{"routed_scale": 14.7, "balance_bias": false, "norm_place": "pre"}
Below are experts of layer 2 (counted from 0) of a mixture-of-experts language model. Rows are named router (the router's row for the expert), up (a neuron's input weights, with its number), down (a neuron's output weights, with its number) and show model dimensions 0-111. Each number is 128 + 24 x the weight over its row's rms, rounded and kept within 0 to 255. Numbers have three digits each.
Before each expert's rows: "gets" lists some tokens that make up at least twice as much of what it gets as of all text; "raises" lists some tokens whose logits its average output raises strongly, later layers aside. This comes from a sample of Wikipedia text that the model never trained on. Tokens count by the router's weight.

# expert 34
gets: " N", " O", ",", " l", " |", " "
raises: "ics", "ness", "rial", "eries", "ically"
router:120166159129121080119153161089119096135095150123096157117160125128105122079093091134114151127139092113153128102132163141144122095106137139116127125142130106133098162151137106139162085141119118126125162085171100163095096106102091155173085143142092136103112130091092120099152145157146160161144114125142082110092122097157104149101108152115
up0:110120168110157156119139123166129136139094095102137089123091148102146108121159160104127095179114180118137146134082171142125134132142161158134143083141106123147182155129117149075143162123164161146136109126110118083118152137108153151133136108180123130117121147153152144133142135078094130097112150093155120131132093161137122102105158142105
down0:118119108092143159158126121089168127095141090144112141114123160169151096124142105129091105122144116168118167110137139129142132141101123132091144184106087162122142104145135154136058127121161092089144121113160123154135107139134143134165130127098118134166154140110162129134138136164146137144150159145096140152125127124093161152100075123116
up1:131167056093110151162127116158139166067142156107143119091103134140158121118156115137138120154126135154108131112122136120140092135163187146150082116102119104134135071110077106122111135114160120159133097149104143079125140199123141110099120087137135129167105147153154147121134149127131094109114158151095167135140113149114152094134139136154
down1:156158175127125116135103137133175151123099124095095118184192082153145090137145080133135118116111127140153111149118188128134145101134088173146133137128135120125165125113103110143108091115120090103090135127134095153155121096084148130127136154118089080124119149092139111099104140098169119132138124096120129136134153077119147161096104126125
up2:113123104128101147093173150155105119140128088125142117169114190155124134142123128154133123080121139110114168122115129107103129140167119112110168084126091112130145091117136109085136158182128165131125113122136140084123093118155115121113139104119104138163138124121144144162155168120140099071113127146138124155189150142104137113108130146144
down2:092119152118123151163105160104140123121134115117109125119161074132137148121182133117110129172136146128109101105129149143143160138106109127122142103130132124137121135176165148141089130110129182099177173120095150132140138142103110129169147142096134126139143135106151109109104103083124094101169110151100128158148141154094132111174125101139
up3:126126117111125115136136128178096173125151120122133093141094103087132116150164116106135123133148146123130121121107107096096116134150147129135158115129120155121159089086136166104105152109144169138146084133099160107176188164150124128088170124160094153172138170180145135160124101123120128157140139124127163160135121166107137079118153133161
down3:141126085111145112101095152087095084152169126103127113105126129116096156177123103160147103094127149128169105121120118134132116083116141168136139109123157105103141160165121095169112128152096136113101123112165161142149110147123120104127140103156107102187113103127142161148155156152153136160141103127112110115132131085112116181102106111135
up4:147125113123105134141132104165134170128150138071156095119117142128143176189111141155144104156106139167111145124103172123146141111134116148110124130120143101126140141097101127103083102125099119174157115120101142111136158168129153093090142108099134113124132121205143149128110138111101100161137131166130145099112146115140129071119165124130
down4:124118089155103133130189140140108098103139111155114151127149123151168088086153139122128128126210147134135109163137071115131098132078143137082123095097087143105138106104136126138143094152156119101160136099143147158125169083099093125150130148130094145154117107103129103144126106144119156126117160142083091168108132107091116146173083122159
up5:152096098103125131156087093137111135137148103105124097142114141169109152152108109146129110131086120178110144141103128138134102151130107137156101134121161121121132073070142118105059170152155171124109133126095125141111158152118140135104128102130129164153138082158155150159114128099091159081143100145149152140131112135131130122143138074129
down5:109175154151164119122153140103094145089168156127123165097099116095120124122129107067121154107123114083135135140066117143148160106106137091137137085143103144113132162129173148149145072146159088184144087099133132095155119115132164146130125141130128136131146177127118102100119133149161114123119138107106152161127122100084137165115098157129
up6:145119143136136125117147142144141164123138132124155147150107130084190108117114133084121134176106140119121086109079078113106096159114144104144116124111127105130119160112129166136107116135165159110080089135075137128121142151125150124134121110124143152147153155099155114159130124164089085178139093168113149131074135126117126126119125126151
down6:121136137116144141112144114134124117164139151162105126129179102137133115099105100138135139124178143125115160144161162168115159117167136170132106136140147155114108098135123159121140097125083118048133165144126102129125131123104123146137122134155084120080087125105078084090155146112158134095143137125140151128142097153144094141102110107112
up7:125104089107111130146124096161136092152149104142100108111122137101115143174135107162126091145127143103136097133145102127125118149180111120110131111139136150129134138104153172140110125114099138160150118142086144111132175169138163115112181145108140135148129172191178144138135115064139129103149101102126133129146158098113171080177150094134
down7:182162101165161087136103101126138133073138140116162094136122129159120104115151121121094148130121091140164112122115159171114160086131183142101108139146121129165077129112165103150133109108159119117114131122125118149126168141120152108162151191122099128140119093131092146093103141141073117126067160151121112143159110101119092164085105150154
up8:155159134103113129130138124125129150112105095123101107131065159111147138153152135116093111118139132147153145126078135130121150137115128168099156159141100113160176115085147123108110159160170119146153122120120156109110104128088179103150174098151117130175092180142155157102104125111113111095141113127123183079133132123111111099136148087178
down8:137164103145135136143116128156105107104128139137116116147135093140133120115137116142120135139105134097109146069154102114124145100082130119136130112097081118129124127126121155135085098078116133146119120134125099077164184169132138135089156173126141125131127136100145135117104102162196141128130128171107096162129145129119127134143153147140
up9:136131130099156102101146115158097138130122097113129123176110124148116109159154168125123141132105127086089153095099106147130114131114113134113119140160087108142159126136086124125080136137092135145092108149121134094139176137131103152136149086131136150164138147201133141127115117156095109127163136127123164141167082171101133114124216103156
down9:155145113138138096117132168125088109152140143158137141133128115120145126115104147143152086128171117145171114146106116121140112071142115146154107098142120133136103133092086134103141147118165088133100140107151162099085139109124133138080111153147096116103108109117183119124098115130139106139159162154123125126120130140119074089122121159081
up10:139132097115146132167091134140109123113104142118143128124090102088113147124145138125115115089120117155144110142154123120095071146114107197143112132097112169120135109119097122145101132135089138144163115156106126091137186178129170168107185131132122129158141090132131156132099094116131112132157138130175144230156104137128125097147149151105
down10:140095168160140164162124160133113065116120095120133109130177143141145095123164078158117172111147146126124135111102138129114142150143126095156123134197114126135119162115152150150128136131127136134104136125119139110150098147130160113098130161141150163144116146137113095104085100108094140104098162140094135106121119101160097142122121151118
up11:127106101086171146103102145169140175106149109078166083147140118113145108163123119095129118145122124128097108161167149133140118163117165131123122131126137145125155099078136123142108120062104132067111128120064139101120150151137138117106160144133129118112115140172147099123128128151129104125169144121155133151144097169139119101135163146145
down11:170151115155074087140119079095134136130149121083131096131144134132125130137105119114107166100119110116126171144169146136142110097141127115134143127100084102123081145118126131115141120160138088161114151147133148130131157101176097133120095163131125155164133083101169177109118117151138127133137150125099155116086156129150118143125105135198
up12:115117115136142137111122103192125132108134111120110086136113134096111131168130120091121125142095147146131119155083151122126143156131119120148124131143156186110180115084131098123094142114130105153126081151095159120083189144104137138061133124157112123145162101158164118134110077118146127125154098118136169201167119137123141072125161100114
down12:152145146157140163144103078117120108132134132084099084127144156145136116118154112099133110097106097127145107114124123110133094110138113153098107107157115169101144117112131135115143127131154173136136133120100155067136143115126101121162100089156091206140114186175161152133128149134121127149145152129047114139159131109071124161133130074099
up13:164089103141131108137111121131181136102160103135147077112130139082132117117137136152161075155078121137104085133125147143115121123110178105093123101156140094154121113110097149143167157098163106120086142160063129136163144161146135121119097122109135145128116101121109144127141159076153121147119179116129145111147153117088155124136103061129
down13:129128115100149144149131135100094156142124157137161133098122173140103120129159111085139158085150149108079117127094153158131121105107123133118131132109115149144151133071150153149177097113133119097133083122133088131091121129153150132162171132143139129091137149105131140128107120134107121109107154143113108116115164138155133144096109130080
up14:161147154128101119097094092167141124108128095138132109130129091114122132125096143096153117123088185160154150138090085139140130113150165128129096141125139166083127094096115094103105131108113114171127137169116125116110142150168132140100134143145118130123163121185132160095133115106124122094143127092150171146126102159098109131129152129147
down14:121128107099134122178137147123112109140083110147139110080089135157135102161155134105112113114150087121163148123135110134079136102122102112140183121085114129142134162173141119137159091156140117175178159110139115151161113147102128139096171119111119149136078126146149106140087146130147117179134104119116143137112137121144158112178119139123
up15:111140118124103125101126137155127181100138138084106122112114138111143146160135131171104105121110149163150168131084125104098147118135121113133142097131148131136179152117095148104113123101156093150155083142118159122137157162118130121123139148127101137141119086144151151145074147123088120160147125166107177120131141133140146063118154096114
down15:157106105163101118126188100156192117124116151122121122141207081102121099161118147103156136147148151103118150075140125142150154115148091153113129146156099099108061160099150149172146144134093141137117131143086111089082138167118116101141136110107105115147146176142107120121133153173152138104133110120124112124107107111150175172083123158131
up16:158104139131108150104132154131116191083153127135176110147115114125184145091118075114129094130150140114153107148149107136107116175117162124123129176138098152142148110129106136117103124090119183145127107125145112109108138163155112147117147140140117099169114137174143147114135095151110091146123147157132161107149106158134108086177147113136
down16:145152144163094108119104131131148076115130113168161155188140142119086142137123127120097143104131146114143139086093101124153150108192133123146145107110118131086113175195174123164095123112118111112169108108099078112162121128127151127084103115111084092122116143120126123110103121124107121144148103089102145152108105092133161165082104119168
up17:131168109137127141118109117170095128120147136124142120173100134108104155158124131108119096128117141119113137116104120120114160133113131130118132113117127106142137134105130113170070126110105138108136110113127135101129097174166166114094176092111119150157112148192167140127089166118132136126145136122108111165125100109158115157130117114148
down17:157096122091115128109148113133110108107121072125110075155168113162145117149125090115088113110123114122158139149099162143168113113115171150123158135124139140109131133121146136123140104156142136106158078156117088095114128108105116084143102152155111125071163132148113120177132152186115152133083128102169150116142150155123147164158131132105
up18:117140138145131104125140127166161128123133096123136080110089090142150086109172149137140112089131136133127092091149145111113128168119141131128120138127131190147116143120122139149119127133136141113129092146113111128128169160119145160091192116125131163123121139181147114139140093101130086107155113117113173098122143138130151118113102151166
down18:072127153168131104129129142112096149110158144141141150151182143095074135140154100089134116162128140230144164156099114133157159116147159101144127120112113116110134056097098171120102093095134131132092114125136130106131153142130097114172147166127107131137124090109135154118099114141115138120113105150129113165125121116146149093145154131109

# expert 31
gets: " |", " L", ".", " m", " M", " b"
raises: " Arena", " Center", " Stadium", "š"
router:126169154122118075119141157090130094134092153122090149114170114127094127083091107135124154127135103113153136097134174137151126099104140129124125133133133111153103163156134103135158094146122125120131165094159097165093092107105092155175092145124097134101116141091088139101160141163127161170142117129121080107090126103159120148114110153115
up0:104120155113142126101151128183117112097121126110134094136112131101137141123148161123101132139146137122159131143107154130151115162156147136142129072146118139129148173138148141086150160146107171073142116121107137070125120132120155133129158099145144163133119118140147106147147091069088099095124139108135103129132111133144124119103157129143
down0:162127107106136144142119129128142114094114098129128129124111136145123127138113116154131113121138156157117129146167062173133064135102174168116131171088116137104121122136134092125099151150138093140169077149109132161141156129112141107111085136113135114172123095146134095133150128181120142127117122140146144138167135109073111108163071130110
up1:131128093138112133131079134178145180061147113121139109122077142143169111140132130129149111127109148167138133114132068116123105144136155149146079131125140108126129082111108134103142122123175161168136100120117137074110160184128141123105141108125145111134109155157161124120116118106135121123126149143138190164154107133121132093121177110134
down1:130135155122183143099121123130142113109127098096116112095168133122138128132121151109111111147106131144148148141114164175107127101139089105156175143124144132124144146139140118125112129162135071108156079093153128153132127103104171123105160150133116116073113165145107091158139089129124107148153093106168133117108141116099115143138111173108
up2:116122118068107120144112120155135129141129120147186106127115168134142138158116156134112093075134119153123134133111150128105121135174104131193119098165098112121158114070128120107094148127180135134130133128133110117101138135129134070111165135131096146165122106168120141114151129103098086057130111141144136134162137105092103110152131108136
down2:127140128143095097124124114116138130168120149123117174082128129130092120088114116122080141145125164101151132094125123150162080116126151114137125158106140123126127149134160097153097133084156138161116177136130132099126113112114140145160121130148108135134128130150172141116104112148127134154130155088093154153157125139128120112181125120091
up3:088118120117149099132137140169082137157173127160140100125121103124128095154154106051119128129119122105119138119121137108125125125132123131128146116136124173102174089134158138143113127109131159154142105154079156118132159163107121103100117101137105142155131169207143173139138098095106146122141136083128126118139092152126124089146138151169
down3:101137077146150161117090153116142118114119122098118118113137144139167100104137157162103109115101104130171104116152140146169153162133101161131133078098110137125095105142131128149132112133067143136091148139125140131159108153110124140136142161128127111146115102100116149149139156141179129116111098131071122154076145102115120138135125125155
up4:132094121109121128128165156136114152075145104104105077139126123155170123156095167146128131128048111181145116137145162097150150102187098081120164136137122083127134164126099156120115102129121134165140121167091167127148142116119131091116136088125129127113122152165151129134096169159153109127153126137104152111104168105143134101133170123137
down4:122127102138168102105126114131159097128154104155121196107114149113138094058130139117137159129151150097120142123106063143125108128099148145134115135128133150142150103138166132170159170134140152061134125124157099131080139090115139125134108122114122143156107145083111120125125116135125168117114153134120120150137110120106104130138139140135
up5:156118100117114115172128091121102127143162101081143107133091142155160139124129089156120105138085146180135129114147120106131119151158123155121120079101118131116153031104137162118100159114146163123083136133096127142194139184156150144120145101124139199157133103160171170142114136120090121115107114138119152144110136150141107099147161116128
down5:136150181122124141109137136146139070081152164132135175090157121079083159126117149137120148124141162129156156175078117105132140125136176132133121106144124150125142182175193130106136095151138111136182053111163095098124126079084124112113109136154153161155130153089077131107117120140156156111159135134104121098110116126137140139105107140120
up6:136123150149103085154127091198127164117129117117130110146092123115163111106109119100124127145107183161123145136088071120081101179102157149131153109092081169132124148104131135138104144153160136115102115117110158133176147106128107138117157088108118143155177153140148142185086100139129107164127069132133143136085157113099119106137120124147
down6:161128112121122125115160125117161111100138147073089124123123080134111117129084121164115136141160107136151171139123133116150173110167164132174141103136140130134137123145120117137150107153078109115141100118157058110135093125111119092115162168133097135133147128183152111113160184106180160110130151096142131165157113150125135138096143105066
up7:125151113135126154115132125168108090163129098147090117067127119082100112124139137141107120174133104147186095124130119135129113139145101109138148151124123124121152118119159148141098149138122152126136126117081076107096155152135114127126120107103164161134149143133197137146137110074125096121159125113160166144144136084111159090168160109121
down7:160126122153143131116087074134103191116154159137133127164136184131132109145134108110124163118163117126122171134131148133130158092122169121108126097121141112176103132144128118120177125187146142109102140116143105161113136115132163115123108077117133122132120066097093129089106190148103085132096144113097135120117123130111090135144140134147
up8:149147115105120164139122127139143166133132116125117107139059172129179135150148145135129113121149130180145118128117133141124100108132154175091178158131119133120166126098103107098092126145131121148124096133131159079135123131119144121119169137127133124181118142159164135116128140108095083111138136126109175142146129134098123092087158080120
down8:125140121136106135112094121118087100110129130109119162091152130136086143096136124179142138127130169092105162123135136129136133154105143105151127130165119102102107140132131128151103107093152168120112125139171123109107112095107123095178149109163143162134138077083109125119118133182161165118122140124099132171086104162102141152078142117136
up9:147140134093141130117160125164117113169150125087121126153109100163154124176126134140112105153098111163122172134082127131123086141101111140127134145150108087139150168115134121147091128087103159153117096131122120086114179137135122186122151112103177136153110098163144126129108119116096076167164120101128138130145116153068151114116172141127
down9:112084149117119122149140126116105109139069162120131181118143093137141072131112131118138107143148147151092111116149123109129142091144106120169192111123150086109153134111113155133125165148125127143135137126140131121164081131173111061098131118140107133119090071120145146085094150158124118156105139138128124093131115136163157118115123109123
up10:096131134103098133137170154126148165094113096121140127126067097133137190121153148109104116113131158123102138120133166111085108144129113134128115125117119140124120138145140142128082132099122137136137093130089130108153150174117167129122170136096131129166159116121178148143119122098133108115141144097171129177132101121113106110150140125143
down10:139119134156153152109168119152127148149090118121097121160118141170106151138133143163142180130136152148085154092116142088109112127134138094089148127096139106139149102112130119132133135137150114135138119130099144163139125115110165118109099122155143124113120109099094115144086102175142120148116095161108133057141146125125155159125133111119
up11:113141145105154123116126131173152154095134121112176065122115109121108125132110102125094122126131168120109159156140131097129097144124165118112134102154119141127148125084118115152076143106098129102096122119104139122195128136110147135119141146128167133120135142161121098106124147129141104139175142119169116167109114154088125118135169103155
down11:159153136122062096133122084117134088114151139100110150103140129166129137116137101107106147094111161124162138140134131112111149095133125107126151129130120103123095150177165173154115135183142108140129176108162101130124112087152089124123151147136144116156103086097146188119118143159101131147147156109105152129121139137130099108137121096140
up12:086132138154135112089138123144087121104123107156107063181097144123160129152127121117129155171123113146132092124120164118122153170129133147126157136151152168128135132108125099106112123116117110143103089139107107126085164144102145144062135124163098111159183125140165121147112070125119111116171134127137158168154123133139130096129152124121
down12:146130089121163183133102108133120130142115163123111133083095131144149129106133143145123096143125133089173154113111091144126076135088118135110108131122082122130112141090119129143130135133161153109161110159121079088108137115123103180139089139120106133139088136166098120158132137100108110106109125163089161091133126157087141177144088111119
up13:157139097154110120115154121130159138083173156105123107129098116143127132108115130189160087144109149135130127141149114118098120119099190094137111141144136148125132134147099169141152166092111162113136125160052156134169127140133129128113128128102133183102114113127131118125125147121126158144132137096128120118119110113069154093147084075121
down13:111134119078132128169127133086110160102151102128105138144135134129124102155157149094149121116113123154110120121108134112185119091104138161126139143096151139110120120058173091138111124141102150121157095122199143134170130142154124085123128152115130108127135091152155123152076122110108099098126101141099099146162135116156139157161120166131
up14:149159099156133143099113112140126117151122115117121101135134100092148156097110135110135145154085129153115087167131088159118106093110146121140083133170143152115129110120074098081112133118134106168094122170129107119114122128167116101085104157149125115113120129173143162083144116131095132122177148122143142115136078138106135119110142138162
down14:103128113091102128144119095133119122153143117153109147137119135122128100143134126116181152102165122087154114110144129143084135108102094091140165155060092119114137131148138149151135104132115150114146187092155146118166136129119088127120112123093169132138087072130149084133136150135151108093096106093085109133081122115122137117180089078140
up15:103124149119132089071082135166123154075125108110061151091118151095138120153141158138127135140065151152160089156088118124132071111132113172153129126122117159125171151138102123163129088099159101155146118130102140153103173154101164079129116149143131122145117101191147138166090118101087116153164104134130162114127149112183126104136116111110
down15:135116111138089124133190128128119117088110113138122093131187136108064127085138167092133182171154112127125165131093151105096119117118128156099128165120076116099134144113099116169142173166137157166122099189119140117125110144095096137116140113141151147127127160123155144104126091128113119131117161080157105160161106155134177114133167161096
up16:136102160124142159094124131146117159109144097132142103124107107115183137118088106134123103154150137128159135155138126124106112129096137127098128128100092132159145158114117195111122131091126125129115106114105144091127160147154107152124159096132121140141117118169149118126147114121126065129142165166134157139194106131144119102167171083125
down16:125145141145113074131120122072139094099098118100143105148160093155077114115138135106088175140110127142109126090076139122124172152195139169130152111122141127110116115140126160146122115141155126128153084102092099152129158146116125072135106144097093120080154156073119156139148128133119141160154127078159113190098131110138161153063144126141
up17:147153139107184168133131120164109138122140106090138120141100127131126128171139122128117109147131121149128136139126117112108138131147123133132140115114126125167107122118100134159052158088087141115160072089126129123141122155147149139079180068114126149164111153162168138131076152112141113121150159099125115141120092123137146094100143141137
down17:114101074166137143101119115147162153108094071124086097108133132151124119108166138089127119124128137112113154135089162059107127096132092113093133100149162154147113141116124106135133138134136131103140108139146121113116137115104129092139100117115170132107083106162139146136145146137131173158109103143150153102138157159132125126158093094096
up18:134133112133104091119112135141162107122152090124090104114106100149140123118139128114114104109116124121134098098162132114135120150121140108104122180145142152152127156123115106163124129141150167159152116165109135115113173157125108154115146122116101137127119170196130163126170087099102112149154155098131150086126153129153145129084104144146
down18:063107110169172164122131145138137139120096158132141114096167126132104147152136157108104110126119105175158139116108096149139162165074133150148145102138100144166126087119107126130121119102102142163085121129107163127114134118118101127153092157116147140146160124107113131145101134112141119100126105104105110160119102102149119114176144106126

# expert 6
gets: ",", " G", "-", "5", " I", "6"
raises: "iences", "ensus", "ternational"
router:115157162130128087108142154083120096135098149123087157114170126124107125086088095135119152118132095122153138104117179126146131101111134133117137141136122115134091159150137119142158088150119108125129193100164103170096108105111101152162080154144087142102108135077099122098145139156153157169141124127148081120086118097158111147113112149107
up0:096111144119162132090160110142140153138128108123105101119119157091152129107152168144135101153091140112152144153097156115110138159139135154106129092143105102133164153131138141104138159131123173117122114135126137078119144148141128129146165145182139158134115135139144113145157148078123106111114152106131123105135116108162137117103150121122
down0:157095126099078104154105160126154153080112124175144184159115126126127115114147126147117115121142129142083101131125080152154103142086111114118127182127079133136118103110099132137104142143134089155124103144150165161116135120133190158147135101075123136129142092142100129109132114126137148151130122129102158155143140103080122103123093124116
up1:121103082137097166141125133148155144069160137097129127150111107158174114151136096123159104157124153138102137102157098123134097136159145180148071100105123139123114100125098147133140143085138147114134073138106134071139155186141146123115147046167122124129110148138157120115121117129131112111128129130138146136146075171082159093127140114146
down1:161115159121141138087122141131158166140137114113149130123121120107125087119123108126117126140114155164133131126143162166119140104084106158117153120181112115113115122137111128156133139161109101099128133137126132185136106127098125163131124132137110129141133112124102122125127080165170126136143148135147131187124174118124117145152128160122
up2:140125131102119147102148136140141119165095103121172101149124168120144096161109171131135093097147145143155144144108133137121127134160130126138136084129130132162125120132146140078131175162125135106127123147151106105108115115145122098114148116122122172175123136144142123123139149122086132067092170123119141124137144124089127121097135111175
down2:121103099146139120134088119119126133133137143148113116099122063136172125118162131146110123184125179117135127108116131150127134119098122156104126164117106130110143146135146123135088130093124158135103169147151202118142160106114154120145114175136143102130137162119137123121134095116132142144117120099110148180125122156166113110187106131074
up3:098131096112144127134139129185116150142146128136133072133100098086142107169148147105118100126146138145118127145123110121112108166131141120117141102155132168142157105121168167113077174115149161144145069122085154092150160163131132104098153099132135152152146147177147142154093120101134118123148147101123167117136119134118143084141170127157
down3:104130076163174215093118140102147110121155122145108098166121178116141109151103123161081143119135140133121100133095143137139164107135154131119170122121180128137113086148112136134147124161102101117095112144118143124154102108135110115108094097160105128159127122124137106098116124141181076169128129150127107167125185114128136184132148104114
up4:155106127124136112130157138166127157122133112138128089148094125113146156171109162145135083148098126171126107146121151117149128131173111127135155114136145116119153138103106114086083125136137144184139115119081157086125147144138152084098169112133145106136134154186155145136080149124132111108142134121145146132118140115109114063134180113151
down4:127146097135127163108134167091124132109112109158102146129125127112154088096116151148156126136171133129143130118118092091095064112105142149109150114123157138114139110110134182135135138146143168083137137144165100167130157087140126161155099127158116147104126105095146105170121126128134176108133155110111131156122135113119132164147139146127
up5:122090067089142121132113097152130125126192110078159095119117132120140191139123088150127157124088169153125127128158131146128130143127107164139101105125152124134169071108148132100074133113152155106095120123097109126139141151188136152124193135129110169127142059132154146143120129117093138101146121107149160143109129166128128081108136102161
down5:135150149124124159122122166117134113071125116129144150160151132150116115129141171136119130122118130123131118108123132112124161139110125120119162106140104141164151161151149137192150134115133133119123040130108142083180144107139166148093096144136123129092145162135085106102173109140164081101117145091129101132106145188104119139103135126115
up6:146128159154091094151144119155122147112120093146141109150117122116159132092101120101118095162096164180133135083151098119112107160083149153134096123134128125176107151119128152166127119126133134103088121134086130119121182158129148118129150117127156111123133178121139104133103106177113103163112080097121113092081161141130148138139126120146
down6:105131112123113114102152096124115098140139115119098172144132133129120169161118150154117133094173129103158140145150141124136152114167160129134093128142172140123150122146135088119165125121132113129139145111110110153114125128110116102108156123137132121106104088137109101114190158064144128125131135149142154115134113134122163130090121124105
up7:175098097117132135127192142155111056156149102136090148126129099113131116137152132175115124135147140140131123129142125132101072122188095136126157143123120144126151139093142149125112114115086140124125128114125149102149171163140150144139149122121131144127130174158199136142132091112154127099121152113127120133131160108115163112146165100123
down7:185152094153146126146115076145109175108158124133147076133142151138118152171151107162112158133124088172130097113142123145133122109117160127122130097122115119159148118134158125102164136134117141097121128166127175124132146089104168100132088128125124124155124100079073118096110213133089089101119136132126130129159104153089087157118133160152
up8:121147105110148143124120109141144133149108096126132109164091135116186131157149139138113131114150153142136125108121134167148133091157137181122135119143117147154165105107144105102067132156153110168151120129124141090106104146127141144133156134104140110180079129162157141116153144075103076117129134123117181102123149115128079103095150100156
down8:133142099126133117091103139156132149106153156132115159148155119133117115114130113115133136112108163161159120097108113123133114167104155095131137109116104142098115129117102138098090096079110143156063147123123091114158149134115110169133116126135121128086131080120126145084084125148167151131119161181169108198083102133110130145143129121109
up9:164127133102110112101136119165131144155170138103136103116104129109153124187131133145146140134109149105085139149089095148119068163129112090141118120126095096149136109150142106144088125102087143130167090142150108107112156164144128151136163109123174114170092135189127125138149116144094098152166135089113159126163090159095133118143166127166
down9:180145130086121146165125154128099132099098111202123123119130079124151122108085125086170103134126119139140136117110152129132163093140139115189155119104134084093149081141102156159151150125145128102118115083113128124123128117135144139114122144136134132126084106107184115129127134159136115113119112123148122132106145162134151131135127095156
up10:132115107117134135137145123173141150129116106127140091101087116125120139157157131123104108127136132127136138115116135141111072144131095172140112121130120164113143139106123121136090145144126145149111069119107164086131178148116167133113168139123137115139136106156184160156111129083131116117155137094159149183142102133128123089133164110115
down10:133093098164150104124127194128120117141164123146118155165170149161161104098125177143109169113110163138096139128101106087154158125116125137115116146162131093099142131115166176143126079151108129184142153132129122172108107113093163122153091145148114122100122126118151089115110123114136134149124137122116117101155137086123127183160132147127
up11:124155107074168146093129143163156155114162122093148072142114104163140104167146102137103144133141129137119116136124137118125098141117124119111120129143128116142171096093146139089086154096134134099119116128083148106136124146131129129131153119121146136143107137142131086139120134094132107137167151141158151138122110143107134130131147131169
down11:150116133139082145116108168113141127134153118135152151107119158160129134166118131075080179136082139139158127133158159122126111094149071092122113110092088123133099155132158137157141104157126085172105136133153109140119171083139130098100120161150104138151113119093120166093109118153107129119130128103092111123099185105136159134146152139167
up12:098108102145137117102143155168081123102112138160111134179127139133131166165126124106095168112149135173116096135136179106140150142136115129129151113125138160134157138099098124118105124137138116156099097137143123148067175149116110114064114147146134117129158115124148110157132124123095114131168118118131131169152109123141118066101143108106
down12:152146140127128149145145099137164137167125166139119131086139111139124130113134134126113112119085123080127159118149072119066077115119163117156141119161109140118113096150133126151137139149136139117164127164102123094112122135145151160178108084158116114085149157186128160131146122104143120132129097141092117106112117143117148190136123113126
up13:140115074127129154129130114143159152104177132127155076148091141122126125144133129167162088148103133130129085144140121133101134138130186105140106124158149144123144082143130153155114173104148125139122107156074131122155121155131124116107160119085118176139103121156167130119119123080104132154130151113117155152118128111093155100107109109124
down13:115136139131148127129145119097131165126109152133155131162120167122061124171095160103163145095136141130093159069091158091153093124109094134110166168066120155162151128113098112166137142100119162119138087133166152154126145126141150108151083159123111150112137131109149172141071127132164081119117136114145120138121121121198138179106143122128
up14:150117123146151152091123124158145137129108128094126081119101092108122133119097161108111158155095153169147132157126125121081126127136168144108128109134182110123087114134110120088073121123123118138097132159105100129109115130169104132083116119160125133101168156168164180097161105120117128125129142128107146117128100126106133125098142111140
down14:095148103088119144150104154128115127095119110148095162126104113101127154156171158111152137102113131099158131129150095141103134126095121107118137106099090125132167144138136092129151085163124164143174174142146137137098125115094138154110172104111168151123129090114112081125101137099125156090133093131119127112074117122102168092157118155099
up15:114142134100096129081136161144117155134127086129100138083133145104147173135135152149142111101086134113131151145076111099094103084109128087133134133131177151096159146097112143140124110138153105123102098128121161151137144152114109120141120157157111178155119080146151155140070157124107158132152111121098168126135131159143116064133139124146
down15:144141142122086128151170128119119146095120093120122120127162074135116131129160158062126159157138145116115143105136121127112171090124152101128151120077112121140061136135122134150170160147149192136122096164110144106142105122140128141106098163098147155127123178131123114154152124171125112115080179112134095117096146161169176119124146118145
up16:144146149152105139105137159150119165116183122121161096088122120104129152128106081132160115143167133092161137118149121093138094166101112095107105126143131173160145134093104137104111107078124156174088134118132107096101145142155109150132137128089112116140057090158142121142117131128101128135145135164137141134167100138139125094155134141144
down16:123110110135094097111120127123161109145133106118119155140141131169099158156118176160166138141105107138113135101107111164172161105182101126134142120093108130103150114167137131170133127086091109124153134090096086120129134116103125085116124090131113128108136155091121119089116165131139127108108152078120108169109131085108162170074084134139
up17:138171103119148129133122129167106115082157074130181092131079128108116136164183117171091105118125131130152129129129085098117139139121119141132139136132094099117174114112164141135077123107139152124138077119137173123125100132149131124094168069101131147165103144199175140121081145127140120117143145109111155128169124124127139085117143099148
down17:113118098130105147123162150125128128087097047191116115113126143133174139136175077114105150158161109130183101115127139106111113105129121157107151137100150141136133121123158141110147115124152119100120071132127076174100136128141138108108106087131145127166119086124140125141115146145108161121119097143141115115168125131125154117153141130117
up18:138126122137122114114143144158155122104154087157109129101084113156126098103161113159126079100150167120135109092181132100097124131134143114107116158145140147140130128113145133133101122118135159136124101130128128137126166133139121118116132138108097166131135161203133152144148088106128136157184139096124163105134119082139169159131124123118
down18:124121137138148136084139124097132155116155162144124113135126168113123160172135174136112159138082146116122152153099108166112141107113127073118160107101109111113120120094105152145151128113119100157114131102141183084115145097141131100178126102132135118161132105106124142147085158094123119122122105157106115137139141114130146129129146126130